{
  "router_score": "sigmoid",
  "vocab_size": 32000,
  "qk_norm": false,
  "lr": 0.000988,
  "decay_shape": "linear",
  "train_tokens": 483200000
}
Below are experts of layer 5 (counted from 0) of a mixture-of-experts language model. Rows are named router (the router's row for the expert) and show model dimensions 168-223. Each number is 500 + 25 x the weight over its row's rms, rounded and kept within 0 to 999. Numbers have three digits each.
After each expert's rows: "gets" lists some tokens that make up at least twice as much of what it gets as of all text. This comes from a sample of Wikipedia text that the model never trained on. Tokens count by the router's weight.

# expert 31
router:530501479459505496481512509537505504488494520552504505484549495523461486449477504479508456517529538516495537506439532445486510513515491487527511525498483529511510452523
gets: " the", " a", " The", " his", " an", "The"

# expert 15
router:552469471476481491457488499468528497492510513526530518506497495535460488452486514497508433571525491525492524514492478485482492478511474502497511516467515556503473479528
gets: "\n", " on", "|", " by", "=", " family"

# expert 0
router:492487468481483519480486496427500511533515515526478497466475506487482515485504536454520471555539517446500514506476474487472494533536482523514512512494489520508500489526
gets: " |", "|", ";", " /", " •", ");"

# expert 14
router:477519479500479533479493508518507450499497544522477500518575510491477517500514524480495415522511525502501515494455457509441543517506460491486512510489504544503517475498
gets: "s", "e", "t", "y", "a", "d"

# expert 12
router:533495478466530505514458511445478462493502500523514477487506539500507446480502495466503475542481516490490546487441481494483500490490492484525522530464463526511493491545
gets: ".", " and", "-", ",", ";", " -"

# expert 25
router:515524472458494510495468511444488467515515536495507503521523512508499510496508540463530462520525531529502533492479468486467525516497495470519512521548480523496511502525
gets: " (", " ", " \"", " 2", " D", " 1"

# expert 22
router:524501455507516528506488510503486467489490509510519512499533541483472505484490579445507441549523518486488551526485478513479489476489466489483496519474482554509495500520
gets: " as", " to", " that", "'", " \"", " with"

# expert 9
router:566487500499476545501500498483536489520487513517522458456528558526456462452492531471508496554508509547482541522472457494469541489506453506518531527497535496532510501541
gets: " was", " he", " He", " be", " were", " she"

# expert 7
router:555500475479484517486474485485515497501509501519511517479483490512507511494473507460503455511521509514502518480463477495493475434495488511492544509463432536501479529524
gets: " in", " by", " on", " In", "In", "us"

# expert 24
router:509480503474539545457501465487491480519483522536523535525524515492453494462514507459513432540531523482491518506484462504497511485495489472571492514477468563532484490513
gets: " to", "ing", "ed", " for", " from", " into"

# expert 29
router:526499463490519474500490500503482478484526510514519533500483508488464521462493527507489469539475535473508538508465484456489495472521466497502484508477468520510511493541
gets: " of", " for", " with", " two", " at", " one"

# expert 20
router:530506463528498506483496483485508476483465493522533513488506517504456515460499550484479459528519506500498539529463451501437480488509476502502492504465440541505506513546
gets: "\n", " ", "ly", " also", "'", " it"

# expert 13
router:492527467496508494475515458471542499501512561535549549471509530497478511453509527492451458521505511512493545516474403492481483478486483475516506517465464514488534506526
gets: " of", " to", "N", " in", "W", ")"

# expert 8
router:552499469477487506505509513485498479519477529478534512482507538489470489466521528475514472537508514502504512512453457519458448462514484537507516523471464512511465497538
gets: ":", " |", " which", " John", " who", " –"

# expert 11
router:493528439507503522482479445478499481499498514515538519506528529494464490470517521498505452531525485489502572506446474490454510480467474479538479519466464557487504486490
gets: " at", " |", " ", " on", " but", "or"

# expert 4
router:547497471478516489456514481428534488482494513494531555529538515531490475490475533487495472522518513538479541485460463490477454455473484492502507518456456531493516523502
gets: " 0", " 1", " 2", " 8", " 4", " 6"

# expert 30
router:510490475490497537475479483478482475465510506541513519509540541516481525476487521471519455508507530511521560533433476479503505532494485481543507546503474561505510501546
gets: " is", ")", " was", ".", "\"", " are"

# expert 26
router:488504473476480502491493492498491473499478483521523514540607503452464520465542564500519460515539511464492561516466452485494519467470477530511526539522484519510466497504
gets: "s", " School", " time", "ation", " years", " people"

# expert 5
router:525511483474514512479462513420535453485519484519468511464508508540492484471453527490482465553511514526479540497426467508445471467520468488491510521474477502515486471509
gets: " and", "==", "===", " or", "/", " =="

# expert 21
router:519509470507522504488500514472512493512496531521523519444506533512453485468483542483488483549488502532514540479466447480451508481489499515523511534465483512532506514536
gets: ".", " (", " —", " from", " The", " –"

# expert 17
router:552513476504491503479468491481506497532490518525490511495533498498460515454498551471472476512506521569478543514464471522489545502488487478512542534492452521508485493528
gets: ",", "'", "),", " also", " more", " such"